Experts of a small language model: 22.3M parameters.
Below are experts of layer 8 (counted from 0) of a mixture-of-experts language model. Rows are named router (the router's row for the expert), gate (a neuron's input weights, with its number), up (a neuron's input weights, with its number) and show model dimensions 0-127. Each number is 128 + 32 x the weight over its row's rms, rounded and kept within 0 to 255. Numbers have three digits each.
After each expert's rows: "comes after" lists some tokens at least twice as common just before its tokens as in all text. This comes from a sample of Wikipedia text that the model never trained on. Tokens count by the router's weight.

# expert 15
router:157189151119112124118144107103109111041113177060117071121138173115088183166095118165108150122133092132124113110133178121115122129106169168120109068128191147061139180125122131128105145068157114149131100138074180116109128172123146092125201183104159104156107076169116116131161158111141179129084118096081137081135153092116186167192149112156179138109120076132129085150132141112092148126101
gate0:118096140136134102152128119141158143043112174129158149119128103087132149100081077141177110152137148123068105099097125102129066137098157128149111092117084187123097068184145165085136124126140128180145151107117186117152126148153171210143116110134147229198124147107172160106156160146115086157092124094096134122154148099168105105179143154102144122151166168142064108152125187132169124162164
up0:115126161106181092223136144140168117129155168087099119070134139055158144110119134136114155152138164132132082096079041168115099085132119103145097154144096080101187087111137116098137170102104135117077132112108136184114134153107085143084126096160135105052155164174081125118135118109109140083124092186131074150149138115167166143168104096104129139176073073134115159167142161107129099131083
gate1:081157172128152090166137082126039144160150152103183127095134197102099139075150098116149120178151103167113111192119122085157165145128126154067069090083121122145124105126163127164126152135079153154172121142206132106120113142171181080136122128163154168127130095123111089116093102079124123080119084107160178051131090100098128145154108133166169163176170118168124104133163129095117151099113
up1:192111147156171166109117083148096109101139122148131135189137133139105119167117131116088084112153200166150130146206134134132121138176122133155129161146096073128087158192128132072168111151075133108185155132147099142134173144141161169182146101175077160079083138119151169144088092161124070142096162089112142153139148106098151116128134097160107126184064131098114217074124086133102162126133
comes after: "0", "2", "3", "5", "8", "9"

# expert 22
router:138136161168152099088115114054147137128118166098180158125094177129121213137078115128108159117144140137131089132125115138099166103147103075079161203188123123122158103171181137094117141109130109118151137094114063116110131174185094155157126125107089098191108169082092150119122148181140082141073183201103091120095121088136059114147159125129128128140099104160098136181105147155145176143101
gate0:157224112082138118115103129143144105108137101186112098144096098124137169051121168155147151123125115155129148114142175125109099114096083126154089113155138095104106126139178099117104126172140097188128133112116076078160174125168081114160118043115130173142110085194133059113179155088150157156165108123109136101052071150083182135092175113140142110126121101089091150104137156158089147149148
up0:127174061138133094068102092151093130117155123163135143135109157104114158115132068104112117096132122101101123106173117089148117158137109117097113137116206155100042119136142178147164172179133174105134117126130109138093149112100089119122096087160064088131120136118154140153160162163122217093190042104109153127126107132103136129133116144044109102172109117136102080134104216100132103101170
gate1:146223183148172078148082154166115183096133116111216140208098072125129117122052131147124115162150149144071098156147156144171104149129163135125121170157098120110104124071155157124138151072089182108132153114147099129142176110134143099140183140115117158166125082144115081113116129110086081149126152110111085161154197136129159098138129135191108146123135142088086079125139157155086131170130
up1:090118130039128179138104125125156135185131150154146065090143146154186142102129138154153084077131112125208130153137114141112060071078107104153142099072146157177161162129074090164080119131166062182084120164102197175112072169105141096102134107123094117096114209143118142134156099138152151121088128128125165132117139096121147134148151158107123120131088175119161160111147147163108118084146
comes after: "0", "6", "4", "5", "3", "2"

# expert 16
router:176090134123188118087106106091117061116092084143131065163122150086068148059153138113188141105117161184053177140144107171157144166155115108071132149164154074173142168090103150160184144111133134076155087157097174072091153121113090161152081133132158105142172109080155160109142103119140109176097131123124176143171081143134117136165116101140132113136129081151092179104128157123118118112112
gate0:048154067100093106081141147095115179146141132103127148126098133127077096087133113150087120179134109202055149132114082151149110122107161103096079154149112157091098125080116147145157141172073142132133107163043119157178162123156107133103134155133132162139116133161103121094100143155136108185154184168095076131131162188101087107124047117128106099138180109148165133107136076116156128119190
up0:154150092155078137083213144117126165168129178099162129115121093152103076186157128149166121133160120080105108159086115081144204122137163145081146099159090147109151105146171101109109145140162126178102093122110130210110086146137163072138151121153147166097069123086063114128136145126119124141126146092170109181111124094133107146086094109112156100159126151174174129094172087137064150139199
gate1:110152190136195094122150136176123119113132148113087107106103155067077064116126144107163170136106108150116161122135157201147136109110110111127154119140174094136100101151114132148162108130101121123089147137169174129218121140155144147126182149101171133114152102162119089102218099116136035076169108110085096098161109081157165120135124107150121081097136182144152158098154080166129062088125
up1:106090109187107164137077161119143113111090142158109120060102139108046120106156134122050187147135113084102109171075148096135076096089139137159141072113125118155118097141099116113127119172145200100186142170130146144077120138115218133090099092131133138149127118139136165122143103033102118133139108115157111133165148160155206154135098164128146161097144143122088102119087099116163159080091
comes after: "-", " m", " km", "0", ":", "\n"

# expert 20
router:039155095085114135168171076112092126058114208104130158101137154103155082151164092076120096124101046178113044122121107164092147127152135152132129184090133174122119127179103122086096112134103151119079121150124112109122124124156155152072136121098106156149144118096149086078142197125120130127122094142154155122167093159152114114157121164157126151107115170140089129112062114121080091132193
gate0:123139121077087121189093176078152147128111133178176114123114110097144141171157155217161110111199079182085119080151153101125168146102137144140127125130179084140140116127055120117136083131105131144082129118134088054152102135155136077113118141141164183156164076121127106129039145137167121159179099132096113113069126119121185114140111154085141110152130124106171142113154209116122122136161
up0:159121164132150075148159127158161142129150137136072132104118088131141167152142068109071103133148126106091164130122164121119130156098104141149140109099108159109077116150177128155140090124200117121150129088146187151110129121119077207165158128114117119140165125114083160136182046096114125113165130163130101221146191141161101134157136102096111125156143038169067114091152070072123099158162
gate1:134152174123121164139178047164055092116130167134141084143065148120125108085121117153159116151141093095164137161139184088109098152137143129177097143102142118150133116078139150146159120226127142190084179122128108077123114079155138114136099114118141179105110154164067067097068129141161132193106140155155118079120130100042132124070118139127100165100121123150162153093126146095111147114150
up1:082155141099110120136194124100064077118103155095118097079109148137128086121153134141092087174131130124172087104081100082108092129166148091130126079091122134109121143130157131128104177135177145129130192144053106119157148145115178176094103106118112163131120068118079121107151093160147117112097132157124164113072172094152129093141130208175140110096160154098076177105133060081136154158202
comes after: " the", " The", " his", "'s", "The", " their"

# expert 3
router:087070121128082169105129133146149112125125167129121147137155140105068121095125105124198119106090128129153114125083151133118107098061122127156141121129056164120103117187105088148148123111107087166106130156101104127175164191115159205152111131122150170103159101056087155106209051109150178123121163142083135143172158172120099159105158106139116169125107107118208142104167161147191107150136
gate0:151108129083112128139173153165129056124158104137152086153146120173107102110149120148104180104061104124154127131133122070164065154065094155164141194083188086150132154161129138118130193156104126161081143146108160066099127150165102096144098150107160204153132157106135117096123118064098110117189122100116077115123151134110154111134148151119126083153133076140054162201131089090139109140154
up0:129070163130142127098139128088122149072149113131149210163113105091116106120176104121088101115093103081174074148126096168128128132180126087109167113124117129160126139138141128100030170146141105155161154186148195114118087126043145085169161135129114155127156130098066114149129083101092145101145073154128086076170137113122157111171160168146106143129185081106158099093088109186100124118108
gate1:111165166085208110127141115140113075104110098165169164156103083090115161083158117096117123179094102134106125149152119141139103103140139121113068126085082084126131065179066137160084114163102149123190145129130123144143134140103148152115112097077134132124111089101139062117136134118098100138129181075178169148126174154062066154148155119116144084219137111091175158091183146123112123178145
up1:142134175145167152106085209091183193172137133124164133126152120073106193107173173139134117090179080162164138098087142169118119076103112180064113096099111143169051119111128115128153125161118148084088161147094155095098156130087102120155127129127112191124098089096055144124157090116104148108106086169139160145099208111169143116184121125129140120172143129147130158141096148145097121111154
comes after: " D", " ", "D", "d", " d", "th"

# expert 27
router:129148155171158137157122187110065153134170145125133103137101097186152112161128135081103131098130084153081068128096102073105127126168138059105122202158052119124113152110171132085141160158164095110140127126155102109105099120172063127141170117072140061129143118108049160127165139119099124089157107145107130165173137102093198126127130080166173149148110137127115174140082101087095176103119
gate0:155050149141156130127125123070151128053178100102129135134170132106090161105133108156201121130096155129104089123135128155133113063129104099113162082135156082133105178184155151055163121123121125128088136130164123138116089046120184171149209141114129131108124099138195114080134124103108122163089144132127125107156105149190115125192084121111081085135190105098096124086143129167082102137128
up0:133105105041104103085108058164135099177068096157093165128060118120166099125101139127114128125097109110105162066154086096163132121135131178101146136100117193155107075151109150128140056135116122157120118168144087094118172195163120141117093094147106154135135212121148181174149152120142087118120156063146093150083157109116154207097097148075116111137121111138154138112155153098121105101133
gate1:077138137158194088132170124143128161107139150131108148067091103166115139113105120175104117143170112200112106124123158104127100099137112114073114153108164108153154116161077130111087132176082143122149142102098189052112175208126151142086070122128147131125155165149154135087089100099149147097118082186032179095153150115130151110162157119159142133155158133111138073143132153169072158122187
up1:129094191152072136075083154118136145147150170143056112121178145148126096085108182138131117156117155144169112107221114147154126128075118168182116072076085148139119097145082131162141106201129128136098091169142126142138109137087143200115176155143140128104090080171142106098146076136124083122137068141115091094129107157175093165117106159147081072163098161095138105121143122129098086091123
comes after: "|", " |", "i", "u", " (", "o"

# expert 11
router:186138154155213134092077080157119098153112126124207152148077155158084114129086141098090102126100135130128108154119145161133115154107162095127169153132138107100134082114142202144191154129132107095100134124182097059085114122131144136170190019099097143084155147122126182132118166096132146138139119140122144159188170122129134102112134092107112179133107129088072155111083144172097093103112
gate0:131125175122172089122103111170059138108135153074130145107145093082052132143060082158111093171204138141052069209142133144127157120122181127129112174160105091106098138148106125105142173144120107089108127140139127087166122177103112108101180057098097127084127171092103120069178167180126122171156150107082140129122121112142097083141109143153123150088152110115089144136115153093142116150095
up0:174124133134081150164127181177134097110088090120126088142119137101119096128117197124103156151082115095128113098064160127178141100134099112228155128115086142115053063135132154126169101147119134112157158108156125129097040118155177096147159089105129085109164117129111187140112180172086197114134078144118090134099156123118103078110101121098132156119174137135105208130128107156137167162143
gate1:127151095163120071102132131069120120130211101123214121152118127167130152154090158149114164129198095130157142122131105093169140102121148123188081183146071083140063080144137167119139149133174202139137154160195134138141084198162135121119129162170108156126119173098136122115148165131136135094095155141123147093172148106156140109125161117134129127146116105061076101191160148157139153091069
up1:150138162096097101133131145188180146138075084160126143155199099152121116137121123134160079106096148158130114071147200083152128127152154100090150161082186183186076171075100127135131166034132121105121118148142058133116162157105169098132098130107123147088191129061098135141095135176082144133141108141115141161148066085135058138153162159119146151125123093164145120119127141121123101168139
comes after: " ", "\n", " (", "us", ":", " species"

# expert 30
router:110159107114156109150150135136165173097147180151144094100065088171173086125098121115157178143101070090088124133078119127130114111085147174137063137117194125122153107111153093163125123129079165081163080189100192147087159124143144064128142127147113113108076143187101126110080120141101115116098145191152142184091159147150169103130148198124166108084136169072125145157107096102163120117085
gate0:200060156136181121127113063093097136131131079167138125123151108137159177147149121135169129112107086117090145154172139125090082121157162115077136147153127058108101156092110129118151119134070163136172144131185124082097127126122082098139129121137055124169094152137163129062142165117087111060124209117097130140148152111054142093119187166123154109139119117133134085101146128169104158059086
up0:140135153123120134130173120119146095097094128103156092137115133148111102145139116108081093171073124138196095137146086138138109137048109142065121141139188160208152091101113079132110097133143100090112126144150124108078174107135084158065174109094131076156099179152177133125117129129103123175127116053154155110096097063102172106081102115089124119109146074119134161117092121182155206143186
gate1:101167186100176163139154162080107062091137130126163109131159127071064153114067083179126113138137126091152120092113146079160148132050124128138111125139177098151180124127135184125179165129112087103115145133073158162166117114076170120174091070084130137151100130137123104134111084151125118110127097154174160156149136133117171132168129136088126133141119142110156101147165231048150090119110
up1:109104179122119133114171162075141067163116111118163180092099109132132152159073100132126119084135181123102081163101102142173157085061099099165123147179165130137114207153135161084140116152111079153147109123127098144120106100131178136194113108110118088178114112161096119139129105070122092156119141114160128159111124162163113214108080109177087157123132145086081157148146180061154188113134
comes after: "3", "u", "o", "a", "e", " de"

# expert 42
router:134185118147179134116148187150158148084174128129139117141125125094178098141104180126110138126145140158114123092144148109125121117142121164133157195082119144116115116103150117149123110155085157215086179123205086051082116172097108125135136112093088137144188126150128152152066111130107144151141125113117071116161093106103060087139101164133064128158199114131174101184195143141103184094121
gate0:179101130138154134174091189166138122175180083088157167123151106133152125079156152151116111077125117130134079120094162097148076119115159112108129104116102087117149149095082166143101159056105144130188179141196150095084099112141074036093143140161115152128195144152160136122183139159147141106154119140080156121149117132134127170116085148154121105128147098094115137164080225125128134181131
up0:113161140127140108133107145105088118208141163139165121199150167114105126131100150118092091178100156120149134094116159104115128173177132158137150119148127101096092088121172157133137102139107147098140141095090131087145119124127167157130112076117071075035180131099072132124049162117097161116106124143132083121107136118151162075070165149091112214191091166101147158125116112193076121092126
gate1:104115162114144157116203171096168135115167139132146123133123187139130148053189148151129101125186120099113131142104074102166120121117158131158106113103104156108157131154102093055153142109102111188062183150178180112177094099118096156161161174140170115160124085131158124122143039129112132123165158061166073123141138128150135165131140159102099085159137151121152071166164079119157162105165
up1:078114101164090123091112071138040108162083169167117145166145159136106127208104121067177133127060069194158145093125073115099160150111128160136093087094143157167153150158121128142151107107144104120181094177125138177120112124169103168136128138123082140145113134171142129133178165048046132141100088134160157135106110148153176084147119139130107128130125096189107130142139118134159177123133
comes after: ".\n\n", "\n", ".", " |\n", ".\n", ")\n"

# expert 14
router:127162135115127151137131114153169163101113130099106117090140073152103098123195125115139155178117035160131171084164163111109129139094103114099143189143067087157068100140155063074092159115148128081075077035119069144153149163125124123102122063063144129120098086144127146134151151089142141136144113125141148172115118176164124126158169102121160103130160151156152168139152053154103128151135
gate0:113088130151127128108162117175082123111176158131124155162132113141120120167093189183090103207119111094085124111099147096180133089108129102081127133120101091086098106070173103132150183115102116153129121100147109038089107124139130153137116153134057174157130055187111108131150179156155125151056075100176104162152143092120121159103096119207132123164158165124128151126132119085091099158114
up0:119109135170070102108134115155121157063165133170061141212068119090088096166099141146116122153103073138127184107130116123148104142108160099099083141110090108097128137046161110139130136099115137090073139081094125090093141091136136178108113073087100147130080084192110106108185177148163150161092101105168101150067175169150129187121098169128138157166134107137157120142119147125088125125110
gate1:043119079144129098153148109167095150169116084124123105133095136088150106104190111109168140131124135182138202115118096133145104129089164105112086152154131078132176104119114120081112113110133124106187118095135136137164096158141122179089136128166099085175160128112103211095098100079157107059128115097109079165154134133098120116132143212143085058167182112083090148155123101141075116104117
up1:090173124152102128167129165140105100136160088055116128116105164064112099080114137133127115087135118116143084104144143137122100131123103180130140117144090168155162082196114113119132124125144077148151164147150054094113119139168137177113087157108046128099126053181100121141089077078155140141156154109185124143098141090107154209129130133150152087145124168129188074153137095139063071110119
comes after: " \"", "|", " The", "'s", "-", " and"

# expert 10
router:124138143098126090074079083124147142196139167175145183093120147090185170114128119134128174144138177116073103112146117190092120164096154088108117141076124144130128110148090090148102089080111147167120158156140123149170128139153157124121160163107132153128095084082149129151130129182125110109122159149163077100116160124084158117121108059105162082177077094150108091135181176051047180119135
gate0:201129193077213108149079128144096134133175154132159110123150155141093108136106147121123122155146104148080143133180125127108140138108141081158137182096144136111169191141140140160091188044121110126157121096148091076126133102088140121204176102142080106144174158093103140148134131150110113069137164101112139100125103148143168119070160118146093162049123108079110158192077121114101129100137
up0:168119177099163117128084083129113086140125105118166096127144185129109155109099102090098095132167111136132142158143141153137113170137135082147139143081079130072127135123154134144125140088085143068181109106150057025129106109056073093197182147137078085137157141120140076162136130083111123083107130079155120078158097170124159080108132097142082089076132119159157134184092134137113114111132
gate1:145091141156133151150111104126109146126164181141107152188173089058135120163099159179162143133142142149068097152151119142093120115143180150108117099182165171161187089059086133121122141180096171152100164142180177074109165113138189192166144117131104161120125124160183097124078143130072124125140180115154099120140112097109144059129133122144197114123151082165095096113150145147109169089094
up1:080120025097159185137122174149068116125106100145135127184101124170115105132165095137125113148088194117140131092132167082153115113138053162126144128055122084101199122138092109121149106085142124168139125176046119137123147193150187147127144164126117100147157141123104110112176077142182098108086157103100126104136083107148117151191097104102079141152113103126093162143122117139154105110165
comes after: ",", "9", " and", "8", "6", "4"

# expert 9
router:146082138119177117090171107118123155126125153102114165165184158174134141201091192087114159109167126094131145148092071089194158173138108151121136079141092126140132136190139105125185083104106099204121119095111122060155157187123099183161166149162163187137160106140138086130144145124107134148143164120138126102161150124129150180095130205131097143085131109142151160104100157105171124070163
gate0:086176182157072137148102167159119097082173106136124085105093097100123144146124108145158081158154143119123138111179176097124156147053149112120115151132161122130147118135154122156138148093138135151101139085046146145146105171128146063100141113127118135203125130147086154116072119130154071142109174087161088138164125071075166136110159161184081102177111120090124043124117185079125100130082
up0:160159182122218097093142082162127113122075179098153191103152134085103139122152084170116134113133072121142072181139160152140110074145154112089138109149118122112128127138144154159088048179108128130171118108126103133116128116123113124133165103085125134052056145153193102131197165111154198150141088103128126128101121163153095143175098137117178168151114141107129111111141072184141086133139
gate1:055080120138114128132145126110176071157115101099081087148172119110100145124124160149109124179173132169102181149103186119113152161101138170082120170141108129179156117085144183209133110128148136118130123120155091079074175106088091127131127076174136176138125137105200141131137146117142185164105060108142136129194135172185167186105152160158099134096156104163081138139162154152148132118150
up1:108106098108125109124142124133107127150140094158093127132110122140153109119211161120125141164106133190151159121107067163185131127123090115086146062118075136159115174035093123122088083162133127150100141153061076086164173153137151161124147148172091096077170072133118128112099167154077134138160181184126221094147120126143138131153157168111113160123123098131130123140168076111082141166172
comes after: " ", " |", " |\n", "%", " Party", "|"

# expert 23
router:169148145094116129068060138104173188154162150116115159121086134179123125169049105097112134123135090116178101144159124157092099148126116086163129192124077109136136113158146135129101061124123064048120099075142085142110136128125066102146150127106125055134119196137078114130082129123131122122069153150083110160162128082124117153135154100116058159088058120137136134095126100156128148131087
gate0:154148104167128183174169137164135064088114094120124117162128138138114112101064126167081090156132102185094140111157091131147094110082068161155060160069120102148142123122148182136060114143050156158114125110133210118166149091150161169076077102122130173165126114111121131072105166106058162128129116096186167112106148135096125065132123133102164119126146160092128135101104161115100120107135
up0:054143119128127094159110112136137169160140126157133073125181170112103089082172169129160122106175108105138150142120199068170187110192116127136124149111109102088124139135108107158150099109157135186093128094118083181181138127088151111111094139127146127083109115085119145103158165141178177113128144095114109191047146102100134094116126116108100120177141093156121154167192182154187184082139
gate1:153124201128142135129112162101105105045164111133128138135121185109100154099176148147110064119150120164084158157110124103149104105134119172106108126132146125134142100139108161192045182146064123175141175095156111157180112111185160108129157105158148127158148124118132100084175104150100094138153103193131078074146124175152062100171109196174151077139163106084132149147163125098151123153116
up1:111139124123119172089135098132121163140026126168171161161164136116112111146110173140107103137081151115137103108087045034105138089155175078090150049089100100118121086116153159134150109078135118149101151119155131178091110131110101137127122073114106134096137139118131134151125128132086141104129117180178097114119170127138169145156089131061214111106113146124115120158121115152061112045124
comes after: " ", "1", " |", "/", "8", "7"

# expert 35
router:137092148098176143115094130113094058171117078083150059172148154090090098107131141137112126152088138173107120161104150160141120169153110171118108118066114115163131077147102152101150127107058107070152156142152121069089096124099099113170087076149109146121164127153124173086121172175080164175148160126163126146175081131152142125147140106157076163124140085116078121151108182172151058170147
gate0:114155144146167169120131097145124116127105130141143096074160115135101159136173152131147177151168177087071163159127110151141106114169117129110119148105134097142165125114115077140131124130128184151128132058205158163148113172123089097168138230120132128195154079117106096115149139076090154152194167108139070071112106143144111106122114131123167092108157160182244160122129151115129154128161
up0:077136105131129089137106170102150097113099134128113163128130187128156160098165126147155195097171102111090121123123100167175069073126179161128133086085088130118166132159118187157180126182084105154109154152139132152079156153152123094111099153191127153149090108067071094130163096121124165127115111073128144112117159094166088144153182133128139155116090105064174085137063182072153087122132
gate1:119111143086109094152117155086090098184147112149089082110100135146118130123119174182148079147118157152154135137084108102126101169130093114143100090069113135129119153162156146207125130142091129168181166111123093118110133131060080145135105104145104105113175132182190168091127111085066158138245169140139121061151134122126157101098091151153089114170138114132072083111106147157175092105116
up1:089141137080154148121121176069132156166152133073182117114167083155121175102125191093123080079178147139119159169089063135131118149147129149154129147101118110169088119140111109154162148103053168150141134094124092105123129151133127074131160143132100121046169119076152132109116149113011142094176111093092146102099148118078160115144117125140123152097133099168102075170076111140141099097165
comes after: ".", " (", "\n", ":", " km", " is"

# expert 37
router:050157110081115121154130108115101128092103165086145100075115127180175117123158162167127171209178175169119179095083134188124137111167140151129122134133098091128116124157149089081112171126083131128150127061102169095186109116125145184128076088158126132163160133065084159113065131165118081114116131103125124153155116186119144180122119108094155101116142132141104163094124192157194105129127
gate0:107108103144179135142084094140094065103138103103100134093188197128112153124113182097135118123153138172136151081074100133130174080146156138085128125108117117151147128133111174099139168134092113152109112096151151114175045128137166147092144148134144154129124116151108167077112097128101061133096085135184101172066150197118112157111100116119047173107179154187082130145122155119097105162198
up0:146051164123111084133152058132072126169139120162135117193116143144126195094166092144081130091127120138121122204169086183094115125098138173166096124167155134136146211148131130105116094181185085140089133145126092125110176114171111084143149096159109098119105156156176153126152112107130174155107111177128098118125144126107116068074150126124106087089097085103087147084112116076095098163110
gate1:193089130117121138133153049156117129098123085121151104100189097157109088174111132137176103169160157151133129167079170124102116159135137053156118107183119127121162081206099117114109135083087133104113155144155135061090105131112149127125119124156129147082142098124095134086072120160111127175172084130042089146077141071118131182139105190135082120174119138121123074156102142097101140140166
up1:098088163129164171111157071112108150178113092094209120103132116081099152065144144140131135177097149100112131091115154165107147176116135067092112138172064113133119098177120109173124117089113165114151094111189123092155156134140176162187096162156139175088140123135102161138136110131135073072129120142113084108113124112133137111094140177121157126062123201086149101151130109234136135127111
comes after: " a", " an", " R", " A", " is", "R"

# expert 17
router:102074126095101119106188126169134136084094155155117141084144122071127144093148190124116113156131121110162095112115069109146061155116131147118087094128108125152100184140084101099131168137171141073125111140157077167091161071054139125159126185067099116067153149108144093105143120134142119160069119106155135115093154065129151144136154113085091188088118150113048163084157157184141124152137
gate0:133151160158136111085095082096144088079124150146116057145133154132089197094168145143105127154116165145119099131147128183132077088177134139143098104087191113098075141125167121134020139082135177136121082110150094094155152130132112094112066096101111165163116150134138056145115120052153127140171126086166224096142140100124097126116116078136109123165166147084137137108118116128136151133160
up0:113136089122100150201149121148204142114090116108133093136086125129097201100115145067147129113130087168083108101127105144151164121090160086169128113124120120156079119152141151133115148054152143147029051135136090138127072201129101153104154164087097141160137089129060097093109129144126133144107129098114193104119120080115109136105156126099123169159159147131128084141175166147126124190185
gate1:094109117089164141138137087125112137119116098113146097139141162111094141159076094150145133215129119136109139083145108126161138151126124101138129178167125087173079172064105128083147157120158235165094155156079162098159159172181182145111167145107100184154149100159138037099097117140052136117106094122116118085084111122077111096087135133105116125119145116115099199108162101122143103111159
up1:141140064144130141175132148121197134207123089156096083160154163105100146064120147115151104114116148127126091074124124068096127168144072058112135107100104115143152068159173115123162103085137078069162135128171093089142117122200095190076160096099140108111146090135172159157190103135160097069144103130183155097136092119095084127142119130110099132171156123118144110157134113133166145132171
comes after: " the", "1", " The", " of", "The", " K"

# expert 4
router:097101136121115142099204163111124126144107116124147119148135123136089133065122109098098125158163134134093182103067104133173214115151169119125109098094100138168096106107115211130123150167140095146096176113128196144112074052112060133094071116132158119129108088151126122127126162125129092195157189155117126098145111178148124116075128187168140129079131150131168151125126050162165099148124
gate0:075117172152106083105132146074129101143179102135093095118079137149105120090132152086132100138137135139108114085121126113175165127132107162108122105121070129098118175086043191128166145157095103188093128062103161121084087108102175090202093152177122102081126106134124123122110199092150162125122186088121112125100127099144143205096115115179132089081151174130152116091100106100139110077135
up0:045152143102135162209134071159128139107118183103159159083087130135137155166208152129107131178175139143129073123113099127126136121162131096192094063128096102154141068104131149153127096142155156164169145151175062142098112159102176145130114085150121163095132150175104167146133181132139085088131161147116123154152176140121169081112100152146170139150064156099154126139102112151142125060100
gate1:067178139146135150178136152171139145127125159063147165092110103137118179202122177116128118140135095102143138133052080034086125134097112080125107119114081120123155125166134133116148138081126153168102082139130085138131119182112082141125131138140178197148177120168156137128120175154109107098187056120136109117124154129079075132101096185150129101151152127092081146154190150119163156098164
up1:102157105110131146075148129147096082109155106194174103119121193168146078105212091158149101173164144093121133122123179167178134143103160142155157098172178115126111145057156140144099166171113186154127138105120163124153157067165138096146179145162133109129079149162167149136143098137127200147107141101135156133155145138115139101124174083040124134132141148143158118095121096143074061165156
comes after: " |\n", " |", " ", "1", "2", "\n"

# expert 13
router:163095147185106124170093121125117159066126179119177149079094112145100135145087100061130156115167137129093077165147125140113148129161113063089153174109095086141132118100137138123158087117152087121128103137148119139114100098197093090117159179127125136166148131068152078135162209071101120167132205148138131083184142140072139133111115122164125160122147162096172166127105075145157177081092
gate0:122106124155105149142151139093097138131131139116203116107153124161089096169096161113100058161073120159127101144078092070145121120093199118120096069163125105138137116059078110135089130117132155123162140123155143138138097084207148090095175123151135148118083102118075127104087121161147168129121151094144196149198128072089138158128119143088094085112123145104160060100093159109103201114108
up0:116105187078103162145103141135132106085141124145101124142112131088130142119135151182103152120120098155142156066159096145149164169162105169095148206140131160143174134130167139137132127092130127144110141117012121172197095167036146152137123131116133099099095134146171122128144169115085161105126180141088156127152100160149140115147152129087021099187089124112135127072128093116166099163113
gate1:100085124114114132139128067096136071135063055130139115116162137080199160106149104096127130112132136109193114098119060105160115077106143089073106183128181108148131141132118141105119109135148139187103162139094220156168116164131134095131104110114177177202171097158091130088119079129166116087120109140110127122113141114128097115088134150125107036139143088115130165163151135113160085105172
up1:167123113150180107133109095147155117187133119143101113095161117085123101121113096087165149151152151084069130124147127161157128148131137121087135096088110141090092090087127149208142185178132133119139174156116149124211137119093133113138111128130144144164220148101118141101098151076198136131185104190142103142095140116165116085146160207032066138141113124124110125139172150168121086140126
comes after: " |", " ", "|", ";", "\n", " ("

# expert 39
router:153151101038153112106093105131171138096139132160116136170104159165139133086105098088108166124112102102163104143137118180126133154144132018159122188168121107132130139169134102121093103118102069105062104111154079157139134127163076109133123143098125104124128163058147103135105065122135078161089143162124093140143102092157064140128128133107175177051080095120108131153093133152158145073072
gate0:132170131145152117173154116142057109109165079121085200122141156143082128166089142121121124136060165144104116175185139119110092135091117155079135132134112137116087126154143121126142161140158143146137165095104114090148066193105159161078126158123192206156140128112137114106035113154148145167077131155148158171157176122131084131151160198147102064100116140125110147195155174143128098115134
up0:133185110133200134095139138136192120161169155132130124109094094131113132176142138128093120126200097134116140121148069086142100057155131164153119130167093132048097118100092124167129100071091139159154097161096080139116163167082097140177207128132063099136161108147113077126126097163091144133101140134088103106134169126074109135085153141139098142105097160181148089097162108105058180114139
gate1:111135103079086142098133142160092108084143115135150152113151125087125169206165053126146143133151122106127164064139118150183133104098161094146079109162121120139163172137161159137112149139095126177187107169164081154171134166088133147148116149139119136143180133155120019113163102168069116127211157105162102120080145121163113114106100143175161127137134113108100113083138204083156150094136
up1:144125146144127109086146058159134118055108173165127079161204105137158049135127134124127148108113159178090095105126094118109110104132139151089109135129111144140085151116133103174209164169109079127214135135140125136101129155134088084146118178169181123119109091114105178107174151142118105120166166124104065120153162143112088087166167122103145101134160096090169124180140142070158130088188
comes after: "==", "-", " and", " the", ".", "'s"

# expert 12
router:170088135123119110130166057074156093071119139142140120094119097078140108164183131127143176128127079139128086144210099100096066123114148189131067170177199134168091127114156150118086131078094127121157112125166154133126130120098093114125076120174207181150117120139152109105128218124156078116158112139082136150114141059120134081150131097122124152116153164136131108113147140139149167077104
gate0:164128168099152158170098103159075127115160161122124202113138126118090193136120129097171090129138115094190166147107126092125083083124162138092142102073103094195089176120166126119129128120115085148119175117086101148140136183118113143136103151098108156143168081119164136102093190159140139105164084070136088116079156159127150157120096150085103103158095070157079143156175148146097103064196
up0:087070139124138102065181153069150184118075095164110137138130130150138072164104119149161132137069129157057100095102185150097115094157104129094132074128158158121166082113144106119127061131134125098172113161099159135094133077145113063128073143115136076118149190140123122133126196114088098142090112101115087160111111115127143207178123095139148090126141170169132125096144150151145117083189
gate1:133190138093130104142088079132122123121155197124176114115105154073108082084099141172155170155131164149136176082156114173144088113156114102174118158085140100104139108140154122154173131107140144107118159152098160139090194130096105110132110134152164158152145100122213122134106151181102097122083120141189183159177164111095109177094048116158104147105136149154080089128188130107115064073111
up1:180102100165056198123096156104131120143144094114116175142145170157132191088163131166127089165149102125122143115066144148125105148118130196092161163123166142160087167118117189179174113142081100113157151159112120118190176110145111100159085088146100135105137160143150153174152153141194164107163199103120148091090158112092150129127188142128135110085132146100098124067078156109134138070130
comes after: "2", " on", " at", " Y", " —", " H"